Weights of a small mixture-of-experts language model, trained from scratch on English Wikipedia.
Experts: 128 experts in each of 8 layers, 80 SwiGLU neurons an expert, 4 picks a token, a softmax router.
Training: a variant of Muon for the experts, 3994 steps.
Below are experts of layer 5 (counted from 0) of a mixture-of-experts language model. Rows are named gate (a neuron's input weights, with its number), up (a neuron's input weights, with its number), down (a neuron's output weights, with its number) and show model dimensions 0-191. Each number is 500 + 50 x the weight over its row's rms, rounded and kept within 0 to 999. Numbers have three digits each.
Before each expert's rows: a language model's description of what the expert responds to. This comes from a sample of Wikipedia text that the model never trained on.

# expert 9
Event and abstract nouns
gate0:525453466557558441496483458420514487491541621513453497600531456511552539484561482506550473576494581492498520479378520535521516462344516492487391538450454447430461432531546577526451402511534615553451484536483513453490511473432527578585508538413408557516482554568596603492512462525433498519479517442555490556590590551502479502437544519511478476545448449553525481465461421456501507564472458531524490437525454507526462443514438507604532537519517495522410469454449478421526528505495489614486539523454421527518532515444492632460481485474556417545482483488436512560479453546448543431
up0:466438542493480549521511438478507498534536509552576517502563480529448493487482517436414490435498587540536609546527453643506544551501494451486547499494522602529466543445584441530508471443446536497581589494548442524486517470491555412451481499484473469479504462498429453480473542481541461488515558631514566469514541519482472504616416500460554510550537565396437408550444482510475552433482540440470448457472565443543536564456417504487483485433546532492607502464409559586497575480455487477493534552410547537488512534529501381361540453497422432440490558495566521410470473535503456580
down0:418502464488570479574562595513440569505491515570412462506481468516543456410463598523600481482513480581583452420527481426405541442469453469444474374479465642502440480518529543528573541538497446496546502453459373521591536498545476525498498436470428553426445518526489495535397511527552482459491523485475507481394540508508539489541538521494477472596424462437477487563418485507541392451542529475546496446530489530452447533628558540591492513496468441483570476497507483571571382430502489553497524540424503507536484554559499474452543513507504474569625515504492504523528505513514555476

# expert 5
Apostrophes and name pieces
gate1:513566510521552546574391578506435534486438496410525514490486502498455495372504471590460502519502526513520385507501495580456524594468482507530586488470511435501460491567530583456492482510448525512488441444576456504445487584530425479477507469431443468531538513398568464618486437505573512518490509451553459577451390518422509398595430489516386464462495532554528437487501473508582506551487448453535521451516577497524477438500470463466538538430525521448524505563549528557531493427597559534496471427523584547523606513498557495576495470447527583494453573545463607438474451457564557495
up1:480500504444397468414500434477450539463558462574547511478524499420516446481535506371542532528472521497531598520461520441431488466559553580500500480493523476615525462508425523529516470487552526497524466578507574522501513452487537532529543408508516531525531523460443517441585513559430490445575510541445457473519597565469470520451601478493566481454487475495475557418400435431462532425545467457494475517541420483502492471481540514600443451591541499446429582414459508441525484449426507446505532508539515501462410603667555473496597428542501473541523452483649525485462536499476443478
down1:491503494459517508478452519449609460567503455464521504504569623493475446495556531472488484524434531498459576539494527395436465559519553485647448470572561489538438503532454494639484469385477472474464511593456486476530549459421516571333445455427433592479621507503544440468563517431533500380474587473423533442436572532487490521529499515494451529484575470396508601490503452466473520483520464492467510559478562622440540511478485500565541473452553492572490472515535503473444414561526457493527529534445573489536501540485542486488503553462495542520454454466499466491485535425445509536

# expert 29
Table entries and digits
gate1:461520521534508453554551592502462495407471403498507523518545563565469518529445545534473659480507540465468519563521603505523504557510513431584499496469505505558477575501584476570494535455499498455491445442337435529541513385535493540480450503552448556527602508509457417507464528570565489600480512526511542487434397498488454501483527366565480427532499536585480491533492459515496509511415586475566538493523608510527391512507490418511533455516507447441472510460471459505457553472498479478488508537533466449416490442572510437510523422535456558550526420434527398470522553587546417520
up1:508429444506481477469469410492550485428552529474506466489538554481435467451550502541513571519514406510428500511449459475483532520554534516505603472397527488526539492551427406570495514531479521570653531434536510564496488512493423433512527459406453548551403480465607580497498588422418498535423471418575549497570491489500529473560430574504616522578507448459422465481493366502464443486529577495535420515552476518544552617517513538527516513498506581494429474527425490537482514533518476518498511425511535421525528565575596461469571479479543511585508547518484545525479471435434436466
down1:536484521583424570601445466487468444495480493508555458504430518581537502483495478530527487382535520469424461466570485538502489455563390385406442529585489484531531548530468503490510421490494493433414614443566457454522584509530456467490412466484506616462531441458558504458526561560488499562503548553474548471557452545548521501523506541570504583518456518533422510538526572469529437493514585433480519520535430606512492396392440465512472488469499514451485547480585453543558512504413561506454553507508497597523516453535580551499505558480492491435465456522473437403531572433547615464

# expert 8
Nature descriptor fragments
gate0:496548565508529459557521541391460527428495559549479396464538515416545438477471465491475494480508487507553525512564522439409509452547434414536446400435507571493535459522548510494514518475538548485490460629412466485450570576515468484512530544551567462461426537578428455561483483483562455535511522405498467462417522525388490530499547415472561527461461503559493513535647516522430543496616479557509460479492471523505514505503478473562510473421543582496436484530456524568523381571512513509465464457511518558515388467570535421548444506485509449521523652495524516485530508631512458560
up0:494456528558520572471540464514498518420484442461540494498500443525566631585568516527469478457454534497432433442557486418568502386508509611474453413531564424540398515473508496528455469527436461463470434473565508482506492490538512494507499544580393413557602533534578441496487612549496482474507509484504417532429500557605512441485521464456515579513509532505439539450442501427504532463547586363405554533477498583505505477518529468493587491440495527513557526562400396435500464491460533538420543502551530506489491456524455504501481514507538511585467500574433588408547502566463464506
down0:396545525522466498466540523527539431443623509443477501557436557512465606509524572593540464485546488551493483484505459492433569497555491472457536490588512560525484605539545529492455489450498558536444496412561511462469476443458583506535459528576428455508512529379541472539454454584488423520511502463463493425442476530519559484497480558497481404487526603508546529530423471561541523480384590591525407540475395486461585552475463491437552523516497494459450584575445500563422499528513522515481549551530427494524483457412475527420497520451518463554504452461519497602575445484474552366

# expert 35
Coordinating conjunctions, prepositions
gate0:508504534521486476525443488526464496482475455422538508490517526436651510565513514471459520593511501550473359413416477477607541357554509581561533507502486523469496483457539455484480565527485424574486420530411509492500460504548499439512477587592531513475516554501406616445459490427551462414494571415467544579535490489516480493525463549441522466470473544580609476495555507556405541501496610530584514540440481599544430595455513474498533495408511527478428519447486426457478474522438521508447461503508532558513408499558450437459488523462513511514531493485499492566555495536388539454
up0:519534500491560541440468461536507499575548514442510548512545495473528568513552494405485433416529564386499465533404466450504478481548531517524427527535567596509471518546666492463497497527629496514569551437490428481448491542424570550456476542444491528406538486480501411451447594568481469520450479459405549451520403514458521541436568523600507519494521489497537544523514543478508512463508443532637558536488485510506469421494520497538489537556493505418488522517590476572484412432466506510460500507398571506457588440486585544506452561499510524413529527423526497485423418420523467583
down0:509488446520452447523545601514457516463515512525500522446453396541431468533501413590526509392576437486504529567557508471637418474400482481538542561387459452526600516470474414457549434546388451484534460530475539510492487457533483460491496472540368483527481605558546530511582455489468573481473548516461544524549512526483538589439520514449501531557428479489462481554497466585464557556570535433518448526430537508506558547452525523492438452467530502585484473582535429482393612532497466513525501440573532386448509489539496482533513487480486525501550402499531466550534469544500388541

# expert 59
Institution and place nouns
gate0:464492494481634442440443538493500510503463556521455490449517510568535546598522485511462490528505442520450582495495509494413464584481444610493506447656514535491562547485617496496497582433485534491503479430450607518542506508590553444471448405578494570498469536413496465517459511505481531519500472582437502536539595487616501522546463513547441413435460504519523416524484559528522527494482451489456384542496511507516455459621472562490431514456463498524462456466427525524576476534513464526625530400419488411525467445516422538496468541491495435525507538498552500516432549495562533386
up0:480397514526434494489533451393424494529496496503518516554410565519522461413543486496547451424465493533479571489518491530643479449436619359507491507494510508516502515502467437538504580542483519491553548476493399503489555524525498400444521530543412604572560483452477526565498515541498590477486503461545522547512493468556569484492534470493459493528475521465531511452548482449499542462554319540475561490490476496504449512500616456473466477638468546464519504505476514483574469486541499537443390462564427421523476431531513506503506543473525520521563496533439502454419487628443371572
down0:560512468568555555472462514505474622527501506416492454571532386481495460446474577592466593421565483530550531465568462482397464565438508441461508483473479546503514456469479442548518483499476406485573616461460463412485390481487522522486525540462452613517473492491542505473506563498421457527497443457511530575450462493535537443545522437501460474468466452465491593560440512487565458525496501471535604543371509554427455579498508524465505506512533479560490457591485419434463482565538575579510583436491517508517535571509505506509470466456452355530581469529473486574548429525518389478

# expert 20
Pronoun it, LaTeX backslash
gate1:506492426430437503507452486536510515631463512477578453511549467397552499498476553462432638503513535564486622422560501461514561529544448542590474533473541425574420585540487523533525508492546467494614421483442465492536498479514497595515488502519451463435519506443444418580456463565579433471614453427604503482526532517543504478572523472475452511523422426471520547530443480516491454475489570456462549482476534462489535574484491483440589537457439444522552518554441487487470551485577495545507580508588445462483482460509459431475467492427519376587565558501505431446461546490574546501
up1:472553510545500519475517396482538523504514472465474467473558467554621553379458508481503469507479549613493468461509553537437565463515433486529479596497522532504502503576582410428511581461591437555482439442480493549455479519543669517517517523489557476398548502501501526613541487446461420514518473524521558465548451501489517454479440565529418447585549547423428414484397537522432593516515487485488459573502489471494428486475414485525473479518477480458541480596539499477517533368465533492500498466547558431445526501532400579498455516487507409483554535451500512529560532365528497475
down1:534551593480517503519488503498578544514446519538465456529550541538534508548476566498558476499550459512489498631552536509435553551470486559565510521483579486499468568496454497523613406423401444607427409491541563526520424594470483484490506495453507450601449470449406593472485441554429432468558539513554447443550537438435515527440497437443536476474468517451462488465475443539503519561358505414535542443471431558524397507529530465505507435524459510531466439456506392460521534456514429520429608497423524496607514573497499526451538458524485456604535549498473529514469472479450579507

# expert 19
Linking prepositions, conjunctions
gate1:486456506533443469439530478515399512606479490484552497452503512586543488620371495483480563643448566481568511541450518392525485515498562482506535463537515569444453543475481439507489431477566427529538613416449496482446406470576450574523477564454483442523514437641560587529500464470561496572458495530507483433431566527490500469474507396516610472601516406486456499449444498496503503473469585483565523448476516520519493531527386514452493500558483494494451495474457490508499411511495490501549496514433488532512500423433463542549594449495472490519452490492490529643476477459572544481
up1:516391524448406524555530467530574497568500461446553558480573438551443463519488519502459485532461507510510447568514460487507494518446490505443534467413479532471593488461538438493493530467520455577567509514480469473495432485590546476491539501480369511507460425563442611518502614424551549473524458532517546544513528455510503415497445469428512554505519578511473443460445466506461568490489490463477474534528535618488577508620641512377496505519428521454474476424517491510573504535413569507556452441470606485534553431433537489518564392373442474593520545520547472443542539470475499526
down1:439486442545536521478552467488494529528508514437530466533528506443533462479552389506521462531427397442504506580524437492507455408466466489409524457449526508485487480503509520528550482562512498475599495439509515417526414385381528472530507544506487512536518528553551460515539455481531514630485459524462488577497457588539555451462589530428533541555467487527521439473423482540535549468534500464482404419440494565509441434494536543556505520463465493451523532455452504546438540493547536423583485547412581437556578532507416490478649603478478546492549437521536445465591606582453387495

# expert 37
Narrative adverbs and pronouns
gate2:482584553481417455547470553503528493570464447494488488490496504460520544472538491539469473518529496506461635431518487465558520561434445544466520488613411487426496577531482479573514493500475523475581590468498507489522536548520479535508532626614538497458576506518505488432464429528532442477479462533396466474454408399486459567455490484509539524475526409555557585491503527428380570550487509538554465414464488593529480468460489440423490512552469529409502500494626538405414475429543450574457509497502466475395538481524625505558549515518463483507516447545467435437409461576473481500
up2:514518540573530454488496489473473490518457471526508507492411469452472487462422489365460541466476515449527497497489472518474535479540548525474463517513521586398459574460483506538543445583481473502464542530416498506474545521548527485472569499502392522429479517498483403379510540493475453518492508572552511552499591421501578458492492586444425436615529543485468495538502567541483445499527501560569556385482480490479355429492508569510479530449448559510502452461449503544510366481486520516511486495360436523610577445511569615459577606577537525552481528505580595477540429499478482515
down2:540573420474526482472605553456551546536522535545485470482498485559567518554459486566547482513522495556533492513486560527498514595480516523381454450414427560517468522502457503482458518594494401445495485511556556541430494487465404496469526476498490533507497405513432471513574460547381530482590405443457512450459540535491515529485375490435656523456458453496532521523465433495437459425465492517523467604469411486463546498473497527334509506653501448522515530586454449496560544522482482473519521475573496546412501496581536440463513523522596496471504479583492499516413531422519505497

# expert 15
Field-separating punctuation
gate0:495501548590600449528643446519438513429635461530533516473612487532505512501585507445493462458495445563490474486449571590425521453437409505494463473573468501507502559537467527484512549567523527463478467475550506512522518581456475556509489446494438507501475522504408545484550459537456486596494563527561486464581587400495476519580575549439482508494523459519516421541602489491517512607502503489597523472507501439489410459462433572539529505464560464453523527494545529485493440400377550476653451458561397438407515482505433502548521526450558496494457519497504514432482501445514481459
up0:482479488495493415561442551544471475400498496546460519519501378560621486588479512482499539486462548451472499458423504464511501462525584425444498571445545464453474545551499405507498513462484449480462505473479509491497509508490415376528481539424492465481561464526498636494519494468516446504654587477468514535478435504526542391476518538430441439561544525645550497484466523507522447474498464523527555529501541445490475548521442474459498497410484539490517494568596645561441498441501497512478599439484513578521499442500547463553431483496540486424525596422409502529584596456542501471
down0:519481597336568547500517469406395520569493521600526480464604480529445510451466527477479609494510455518545441461515469502487499536518538466554411474472468520567556524471482490441418431379451594509601509545477500535470458424461460510457526501535575531525502427520473439529443491485535529550501555460544488533475595520574491594514509498474499551489575648464473473540501522502460401514504552439477520454502450485546516420522446460539541526558537526522556565510445511525551374443431537492462437539407448557462518467573502446516570442472474503462484474555500520394531499544397472522

# expert 18
Short stem fragments
gate0:519489518509595484536491551381509505540565555539459496456515525535539405601559503562512423461461565446545470482489493486528559432566558538491532458435507535533495504496537456545488501496478517568444398522452417508505676432517449481513541510538487512551507524531531480563473506564478580596467536452431436414562597443438438526466472464521483470592545422492475420585505426434462501611547438578444526491543574541508560451464470532499494515407530561420497459480576483537480505510574517424554548427496430539482504584475490577489449437530573453499458532501401509519455466433443490464
up0:517442476605514558554498380451499486535530509504400455386516607558580503568588521535519632504488546468527490465484531440481496498577552460541467492449460487486528486495515520513472452516441413431480475478643498488539471482479523443461426510502501519500433559519610514536605552542507509548527546508513386466496524496478536422439491502496522526534531493513500437474443509401517490591481442501531501588525493556512541457469481525489550512501561573492489492529497578496611474560529499489563524448491530482449501543463478443540465474468433471601481556428372530621373481431429450402
down0:475607477481536481564439448471597436455468429482458456555565426492439571519484538394486436481512531542418495509467515415526592553444531480575414498439470515503553385476457458490530509559504421537471514554439513512497529528549483500510518451515501490484497583591537496497569454594445452554475452571553507504421508488468467470477489569547397521613447506505417473513549540381434581601615579530513497462501464438504532574504552506472442498491534554441596441451516487502440500508470524504495562566508569464495496483410520483479551550513524461586435379500551509511536599440499526541

# expert 41
Verb inflection endings
gate0:526588486489432480576562483449512498521568445508519488486437503462546466470478502473508491593537569412566443419453459459529481459450450424535596507428547549436544449424593414504515482520522525512496511600417521494533631503500500380524575415523551504538439505549461570482539513371394516517484510507539503473528542505533539552487482564477467513548474539523533400519411461401535491485493489501551507607520544552500415523515427511521511539492539474559474500448523546472527476469585483494506451486542337610486400493472530486493474538511444360518600468515527545449515548505467489535
up0:511549521503480439519512517534619502527430510462447476508530441527463599564528481513437484433500541528508483484398446404398557632566466484475456533459532511538581536627461460509505419503529513502440596531491510518529459561532480481533477523484539559515530543529475506548465552437496588492439535433431416397429545513550463554455512466524426631522468452462561468442515476502491516576427486536530491499526555478485495417524453455417473486475487566533356507578461516515496504521420545457507447447474591527552535514501530493581526416421491562438513522393497431558544595444493563466
down0:480544514500469546432567428439534494461465467444525558512484510472602504533491538601529471548544440514427465526373479542559486507521515464487443518522467545578598528416471448474463602392477516468493525564432550456520479522544523531512415400498599513512428446578453552563472463475570533472522547430509513440567591485477551563526465510388481387520576489554415591504442547509473497526423492527570475465521621473556527451527474574571473442463526457450527539446514495545533528648528495472512504517486490524438427507508452442475485428493514484475458544466577455453426516454393494485

# expert 26
List dashes, table pipes
gate0:537613560570527537420561544377506502463552595417528545556479583425494566472554496479545520507504578463512533468553541530531475535475509440457536464490488465420505440478571520511488516479490516527527591524547513480467487491435540440554504471453498552427401449584511462562543534489512508468491524534516570517468581518470575485527508488419504453416499549513510529560440545511527533481503510569502431427503455468495494436501487501485507515543453465504451497523397378500537457379414492520488621404576601473464418543553479606623443539439547613462463409430510478487494449490437548502
up0:488458457504544456558398525678531500583481474621485516469488523567597516432446504491517467526530449562539513493492543460502497459470463465510481478564554467525472545450456558535508495578438513474476427485446542491529516459571504432449442437459392505562562471465522531454465459506497509535483411531475436417597581493657449488532471527657502408549498507458463563511495543469434477529479416426468493454467470568480489484520514456594538528471572474493542491488486571447588533536542516534534410531590507530471495505514454478446581502564455400491519488572523486536475640517494496480
down0:559395463477500549467521488464464576458445538454435507503450700602534454479522550428623471480534463511617489389481432537527554567469523493497564477445473412521478504505481496469376462458479509447451445609454498519522502428486552478530462465555417484481401533493535488500451526517515445513486472540491427453559503477497482514487549509493410557505523602576483527392488495418462511506473496569515621531508493444514484519523497440447484483464512510401449545518541514407483447575416477553513505539523624558508530552491507556524453574510485590522501580549509468500523532464440533547

# expert 48
Colons and separators
gate0:508521537494518494495546456438472495628479435454559460502473509523524441520524489445456584455508448518558602435594472565575470545428425574473557448464582524465498509526513515596500490443526516451560505448417503510548477509546582516536452544513428487532512518466521464442493453539463475568444555498583486491488587430487437460493516471515450564397483449419504365495541402482494387486442498493543461447492528505499553558472553527484435476567424564557441535563601505513509452465413510500407548506556441548417452532490394558517501388493542588520568546522490525614499462572478495497
up0:488485473465414597425472513521504498468539541597517521540393518581482511519548511547499489423535466511547448477548365444547440440541473396465553512505505469421444463537487452554518508539508478486453471552521448451543541420579571584510595536415551500483430556429556636523502488508532428400554521392452600542484500452540472528486534490515367484479454479380531487515459550523483472491489448513556395482485535545485493564492506519609484491448582478548486545521538521576493509508498515464579501552501474484519603531429438563427501577512498545523469482532504618459509481493418509536
down0:450542457486391521406474494515580514376541606443515485504553551472460565450499481512508479431484552520480506508513494499531426491514503445450540488487451486420525515441495468555511525556486559478447526598498454458542445490494461452426462516462518474473548547536560484548474529481536545491378446518445553416557566449500490608513511488528472600535483443507484503466399499583589489542624625494443539444525506494521451414596543462614509462585507490550482469552567449437520548520488490388580393554550516543460504486480572549425477535431446517446479593535405465496457493467479521540

# expert 62
Kinship and role nouns
gate0:504595531514515411478458493583570513427416392418513496511442531584529479590514523420445518486488557535480518549503472497551479449520439487517528567552584454472495543504486488589483562545533478585459476484504516503443481451436502504544611395490568504461506470429471502532420549411497542582528538408556493478583431474553587422566435549474605505442491429428559429538470478537518559465445414441508518445502498392503449539406464504500509500438532568457521441429498520500499578467495489523539507568587448485563456590479526491484528501496511502520491493484419435459531473520453503659
up0:475577575517476438497493428682459506502556488472515481475492450458513538570358485463434496446506543478461534436455497420551486490527414516506570537603542440499581529490502438504501558520417582468450517447467468535377541583464549491516501483456470507482433465446440564528453562431483453555512478541503538524591436536518547551516397592608542491591548476518563531480446477517520505474438391509543572547458480440494518456410560455470580480508504598459562506486544535492495531456492450453472569478543473479572625541500518568450475508574523478451520454496503488547445470518471517578
down0:577460519471498536521551543494447525447552559554491470439538351489517528436535519560457579571541453452492508488468580546376612492404558538506461516462466619467483532464516552465456544512465456477476561551523473485513547504509508464553474459494399492500432458503478476402400473456513445456517451522476544464429586453496459497431515678508487504479484501437477461475476544534449496467570505625517556571576461566487477486626528448559514496485516481584495533462503441505497481541489472505430469583427501522462466507446455515464485460536540423388546486492500518390479489526588499392

# expert 60
Line-initial list markers
gate0:458467554424567503492481519549479494503498570551517538422560498435403468529533471560470533564496472477472486573412480539554552436514421540396500513549474372542480520484451452567457507487525547560485506456557528494516481535580432502486502423470455470479533582477505571459533541457542351531501595468626533575508475513400612587495517492439489524518522475494469471520531486421524507527549509542455493498518534518476421459519514539414498494388556544507380455525628439403477459540495534509503367419386514554474510440546503491534548494523508576530467497458525539512556517511533544591
up0:517552520573433567470528519595571498470553421511474511530433513512590525518471499502556525526515493560503536587544499477436423516575465450612467434553613523461569474479470418411494502489523482389515575501491594482519479456469547586514543544465493545503533450489509511562479443461496527513532404508522515420503556526462454484407457397527491530413470477420496588548449523584475526480437499416469511508470459476504582462528496491501535486678569446588585481501475560516530506412491438451483519550522519400422381558496510458434392478508573463510507470508458495442501516489531474435
down0:433449496536509496485485437487435477496554622506464470530481517455421446492457500452433510540541461501582486542435516443409556629472486524500470478479446530531475484632452476511477497464602570479505568425559556504505498551518469455614465480513527413430480509585483501442489484508494443573573507506563471443537559531439510528434524437489470446427560498569515473529643455554553479442422510481544512520568510456517549557495581497510516529467550510510459504456489530464559428504508572595380433503546425511474408492374558392459499493436543574529404549565509532500504562465540535467

# expert 16
Past-tense action verbs
gate0:501471536490489540536509593523563515483507583484538484539583487527563472605535476434567529500506428509467494536535464430366467515504464548544492490477454504395515545458493516480500492545531527558440422518577546473378518577489543541517480500488496489397531521555436506509518482453516507507529493457483505480489529508427475404455521457487519507534533521549467463561583411525458444541553595513479475376410463557507609533557499519392597505499525491471404455508469431448431422425562485542476395508458577512516548452400500557577506491525472560535488402608495468574406558425545461559
up0:502417427548608487492508533435498500488653509536536500448528533496436516455514471418481480509514562448484504411537642489451566509605521508450532577578436496534555565446510430592505496563556445506481492541478447527579412506403465519449527602510522499506503490475567462491464501490436501475460557475439585516577511479528565525511399418444489487519450562474553475498494608446593514485479455494393485419538497463486414471494484535522524507448430512471483454488537497475548611489530541485449517477508521543364529560494484622541523506485536504532562412500524469486554497579437451413
down0:583379531484550487500468423499438483469414474493499571445427545476512476525482527465444606501505537474513456504464572549626530561477470554491473579457497506523510509447500460484509603455471494538426507532596458542577477513528470530564430521480564492559504436542526516454468456482481437486496522481544533484498518506542653504404474478466473513466505539505472522422500563545537531515527458561491546499503471575447462578409527543423431457456528512562415563566486410552432479400505499460461502572625487498498434504448545500461532505382539506458549474549424616479539378581436484584